From a checkpoint of a small mixture-of-experts model trained on Wikipedia.
Experts: 192 squared ReLU neurons an expert, 2 picks a token.
Below are experts of layer 4 (counted from 0) of a mixture-of-experts language model. Rows are named router (the router's row for the expert), up (a neuron's input weights, with its number) and show model dimensions 168-223. Each number is 500 + 40 x the weight over its row's rms, rounded and kept within 0 to 999. Numbers have three digits each.
Before each expert's rows: a language model's description of what the expert responds to. This comes from a sample of Wikipedia text that the model never trained on.

# expert 3
It responds to: Line breaks and wiki heading markers (==, ===) around section titles, plus plural endings like -s, -es and "also".
router:510530519505508513529483552441540490524470530568459442511548501558513514470490560530554448451480526531513533516477437553459437502367512499455479536488531476494534517481
up4:523412503481502481567517506599505504521473497518467495497474497501418529468489480516471553490435492581495475529496534546497451558546491462458484514457483502427531472549
up5:490527437491554461485545540490509498469467527492455533543486494546509528466489565466476455523506444495543533485556516459521484501540537523539550481510562486503470483523

# expert 9
It responds to: Bare space tokens, mostly between table pipes and numbers or before the next word, plus short word-initial pieces like p, c, con, de.
router:580483521523517421495543496506467539491531465439505433491468503504461469555490421528563485563507433462541517530509568471488533486506421495485459456535438510531502503509
up4:448490570501523516504430482487485449515506462499444477515557530467439476503464571488537581461498459455491444504553453451516517544468534462458522550512490495530483534458
up5:520450531510495460553502545505481462531498534519499524516473547518505530500489550463564534500560553488535503488514553502492494429428467471500512474518445561443487581420

# expert 6
It responds to: Common verbs and nouns after his, he, the or to, such as walked, holds, back, school, work, office, and possessive apostrophes.
router:502488523518538538498596484498499522513445405477456515532486523543575516464508540556501515521500493541476461438549467527539486503516533479479472455503467479505582497471
up4:445488549481416466480488603467557505491425439503537528501439516485465508543467512490449518526525486505576572522466497482474544520550505526478471539542531518553514510543
up5:492549496451435493537507483538461485492492489483502481490570490417565541492495545537519500485513456527489501624519484458515517463508495510549511480465483489486522439497

# expert 21
It responds to: Syllable fragments inside foreign names and words, like i, ri, ra, Re, Pa, Vi, as in Vietnam or reciprocity.
router:606474443530496516524536455545435515539497502497486494477517533484521488515496546509463595502478538359519448433507491516520519486555508511469516477575501527440456444454
up0:547521505422509491504524491517470495539518485477472538554483497505471572539485498473545452495419497462485492505486506461475464481476492490504599507564490567487524488551
up1:538505559511488511497579473478515484558495480534505549507472539508509462521487479552499452525406484499461494429493440576465486512492501458507550526502452555468499533502

# expert 12
It responds to: Interior word pieces of surnames and rare words, such as McC-all-ister, P-itt, prest-ig-ious, Gin Ling, China-town.
router:457476512459590535481442502563516565482584547489514491481456507481489474480553562558452527448450491458455495515547500541500529523560480489471488427488487492479532522500
up0:517576502501518531467437480517501521490443476486456530473578479520449504482515492482428550519502516499490513481488508516511497386491479493517502515441458523499499491493
up1:516389412507477489548507516448561549564465396544520458517475474464481457505502497447512569502524491571464517533403448506462487511440528497517526456498509475565480451500

# expert 15
It responds to: Sentence-ending periods, closing parentheses and quotes, hyphens inside compounds like peer-reviewed, and list dashes.
router:526552448455463476485463469498537418475556487482611512493477452587548492478395490568546485467503505468447492496529489467590513506478458554506544462501476452471442518464
up4:505530541555467529552513481520403476487555448452502508443452461462538515459554557510447510549529444491496555483494504489523426526482462499543505511459517527498446500469
up5:516538477421409556448513462489508452528489473573522472539469504448489424489549525539541476576465487476478530420557466471557494450535467490482434472475516460524511539524

# expert 11
It responds to: Line-initial list dashes in infoboxes and the first capitalized pieces of names, like A, No, La, De, Oak, Fort.
router:549522500511425444538542435502509480522533452555501499512462515489532481513472438344489518426559416509481468488524505501504429505515493531522513522462428471505458535510
up4:505510468458472485526427505554491460556506468451497518447507517523572476542500419466511456514540496508468502482494519471524484431495514507463490518418448548542466434452
up5:573453547470477532491531527486509518490500506464591550484484523508517445500457638483503486432509541511547493524518468500518513431467499507560524505534443544433530501486

# expert 8
It responds to: Colons after field labels in infobox-style lists (Music:, Beds:) and past-tense verbs or participles like died, used, released, married.
router:543505503466472546485604514441473468506514436464498466523544469555503523457508491494479494522533512531548537518535553542471524515493499473482479490555514544472555473510
up4:424512515503485510479502547536489450518539517532527518514485509495521495548577532447546569563469457484502499452455442510475518479461453490558552561422508489515445456421
up5:578580495466504530515516552496483527531480572532399555469548446514502506548501532426517561518512469481482478466420542472468493527531487529466480473465530499450432480423

# expert 10
It responds to: Indefinite articles a/an, modals would/will, and word-ending suffixes completing nouns, such as -ance, -ation, -able, -ing.
router:433582507448532588547476498364524493450511564502485499527585497578508491508535442499451501509462597510507460542470475460482559488489585525480407506425540480513524491543
up4:467560505519435448498538489547518494522453505443479507490483469522490482527498470541454485434431503549447484531476559400479488521526515492508435443507539498443521496472
up5:494462495479427480499437440509539509483518447552492533556512441463499489518537537558546516492467487536495496529496518483498510517518515439555483474552594486527438504532

# expert 17
It responds to: Word-start prefixes like re, un, dis, pro, sub, plus is, was, became, more, new, year after articles.
router:454526439481498533472512443500543445543554557557508518531556468500498457505482545493409453492475474583407449507409476535512550521552489510482445582451491529414561456495
up4:557473562487534525475409514454533472412539523497534523513424538466526427461516475466555496518485477451485450495543538504496508495482502474496452445502477479551510490471
up5:537546465546595520456526485474518474580500502459538527519511499488516504535548553433474550477483552470443510539497500537532483478374564464465501539483408529489530561477

# expert 5
It responds to: First or early digits of numbers in tables, coordinates and statistics, mostly 1 and 2, as in 30,292 or 2026.
router:509485556507470462556460573516526454440479537467498523452462470532560492508464503506408480499528464486479508525579488483521522540457440412515463498560522498485507485549
up4:480503505506462538439462444504530579466503553456446522489497528449571554457430535469460460457531508525510494523537572455435519520464508491517514505491476470455435467504
up5:456532411452486503483528461549478507478454479503455498512547497563401481539583519550511543472456523446544547450476489538449508501499517472518476469571518383493513567541

# expert 22
It responds to: Pipe separators between data cells inside table rows after numbers, plus en dashes and slashes in scores and units.
router:510443533549468483490459524478487629524457481498518464513481494453568520490488467476518457571561512545544543496521470528462542521539473536513494524456514428531535535459
up4:512479481488566476526523530532510470481459585489490543496447567499495504510565468478498510494513486534450451464505443485501482572425477526527551477502513520476504485562
up5:476469462460527538522485538445456474557514521486518464519438523496487385478485483520469568446396494503534511542471525486511477469534482441484532449539487575490531559511

# expert 19
It responds to: Connectives and auxiliaries such as and, was, is, were, be, or, but, plus short syllables like ro, la, ma inside words.
router:564546443501479471472496533530442464537432526485565540432569460536410464459481437477470563466469453458517495468490446481457502536542452516518533545442503539575466475525
up4:484595501517494485478465478477486515484470463467488557571511507474554447494479508469549522448498524522417506501517511406493495429525550518473479527535516493528460471444
up5:517501545435475445501461561513510584393469495463510464500470469476487567501521526585487458543508479469547511459481547530465517577480470568502577536468470581544530519436

# expert 0
It responds to: Table pipes at row starts and between header cells, semicolons in lists and navbox "v; t; e", plus plural s inside names.
router:452478444498454437490512415464494483509486545433523541513450488471536514523536534522552459484529467530500545532542556496537439498540530470485500555509518451514531531355
up4:485541502507563503491489475510539458509512456471451482578520523543524535536520550571463549469478442436480557572422429474505454482496526497472512497515500466442497440453
up5:491539463455461534596434437473513491396427530489526524581505519507455472530472454539503464498430533551545530478513491505501568459433582448396539465550573478484461511554

# expert 16
It responds to: Single capital letters in coordinates (N, E), catalogue codes, abbreviations and name-initial pieces, such as 36°29′29″N, 2001 TT.
router:504481541498515491413419480577542492487455512473434481445412481519493515507467511454470549479478459486531475586415478472476495429518569440555465517469529463466526478554
up4:421449520543436460478496500560457553534517493486553512584550583447481451535529494431525552525576538486489503460480489502487499498443454462522435537515514473500485440480
up5:533569452461484434469499521420554511511484520546506497531567487532528487497533506499481487488526526436523579442468521516457571475484511452542473487443473477519497420403

# expert 2
It responds to: Final pieces closing names and words, often Indian, Slavic or place names, such as Akshay's y, Vibo Valentia's ia, -ley, -ming.
router:435399472485547571552464523487535528482536451562464462488520501496470504539471499479488545480526510471523569478500512517509502579478507491489574427562544532543547539505
up4:426542522525512504498510539466553581446556514483465477486529504532472468489459480560493460510490589473515497553474467557476501471469486491480517479582414436529514427475
up5:462515478518467550515532537532501471554457566484468498497500524525593503480468443435503501536542475520461470486549523518460456521545422493568486513494536448463519529461

# expert 14
It responds to: Commas separating list items and clauses, dashes, and clause-starting words like In, which, who, they, when, but.
router:532442487483509458556437513552608494546450452488500478452526483510496490475499463525520427515511487491457499436439459560530497550442515520474480510475450524488453498529
up4:526498468561517518523483478509482497504507502421454485453518561545639489440545547460494505465499492475526429494503500489528539529494539486555481477502536537472535489455
up5:453417517537540553558468482441477444541442490526499504479508508487431495526483504489528578563473503498581422531565475474488435506470489462495394432447455527505537501475

# expert 13
It responds to: Suffix pieces and content nouns in technical, biological and anatomical text, such as -mic, -tic, -ological, human, water, District.
router:478474474541485514529436540472449474487517619535449478540487512459525534478484536510568479557559501564490492508467531521504481540460530451519465451516526501515515468560
up0:459537535471441490491513498479558489498481507513469525545527553501515524548508478523480548468487479536507586587507519506540522517449547474450431411492502404540427494539
up1:471532490529556491589551506552482493541497505516513500413515508428502495476505534490486477531483493476507509538528547429561507464538540459480570461493511451529448448509

# expert 1
It responds to: Capitalized place and nationality words and number or determiner words after "the", "of", "New", such as States, American, York, two, other.
router:523568514478551495524533521480519503479552576500447582525534514483452526461474507531492450572532522518501518549438537503487422487488571458489476513453523515502498541507
up0:528529489424479463489600538462493482578484540471497474479442525498535529485520393498550565498528511519487509489441464479524485484520498497477600573498547511519502549478
up1:422491542529541509507544448513461519455510495531489502586475427524515542539484526465573446466490453475524423500444471531455480505458458543489476451497517468504427488442

# expert 23
It responds to: Middle digits of years and numbers like the 0 in 2004, and opening parentheses, brackets, dollar signs or "according".
router:479515528500506522475466532492489425525466511514540470566518539499501525516487536502525518484520534540521502537598482626438544429482577487444503470511454478502511443489
up4:505460462568508515502547465534448470476434537481477478468562486562461463583517496520460531512506511518505488437423550523484504492522511511460508540482478461466451440483
up5:549460534494480612517452493495462460490493543560468511496513549529471501495527529587421469477559512440447458477511481455545498464529499516497473556536496453515504523515

# expert 18
It responds to: Ordinary nouns after the/a in prose, such as season, album, game, nomination, principle, population, plus inner word pieces like supervis-or-y.
router:434544512616477483425542509445444521560517508547497446485493478493445503539547507568532444509453588559468458578505498498515545530453576564499469457526466485501491496531
up0:570523404475503539514423512504458428460533503475498503490564450523529517489515500470559464454489530485527535416582519508505495496500552515404472494480507524517529487494
up1:544541454451429460520484362470486572496501469501533520482468519410524524514542491560535465517438470473523416466500460520490496508580455594513491517481520560470467531454

# expert 4
It responds to: Common function words in running prose, such as of, the, in, with, from, possessive 's and his/her/their.
router:481503570472459460406502463537565464510503390464464539537495536472425526503560459427524477554533517548527504533510519522473502522473487512586560481489534549535484522470
up4:552470507441482564427486446430550523470477468527493444460553473504461509480511520509490506550482443531474477475523508477486513506497531536530480554531433575480475491489
up5:590542450499456502531515532561460502484546522495500514516458506514496478483518463439581447449487469521555448474493515489446519564457486547463496505557495518489514526470

# expert 7
It responds to: Common function words after punctuation, like to, he, it, that, has, all, plus month names and word-ending pieces like eat in eats.
router:448494520513523462442493504422579485477483440466483500525504489467587507446483445457433537523532490488528465511500504452470455465549443475513521551553535531521501532512
up4:468575454554478446555463513485407502491567509490560492491481479497414451473567531540488452521480556592635511568543565503550459492480501533504470498564521492475464518411
up5:438568473519423458447526476425543480488476494493431549444509540514430523465508508457529500514494498471494471423466499512496554398521451485523440501552495522453482544546

# expert 20
It responds to: Person first names and capital initials at name starts, often in lists or tables, such as James, George, Edward, and J.
router:546540573513495512564485567541464602438512474518523484471516445423469505497558436562519508457461513533484522498543527494433498475492485498540589543539472541505434553474
up4:500527558494453513410532449532483452505431521447574545500497559460488508566535425489475530494457494471491438504497516451479515541532412512500574449532538515518548591427
up5:457434499534469514556493573502440494503479561521576478459517532426499500471537476470543472483528533463489504496425520477486437442510512459484524504535457454478515456513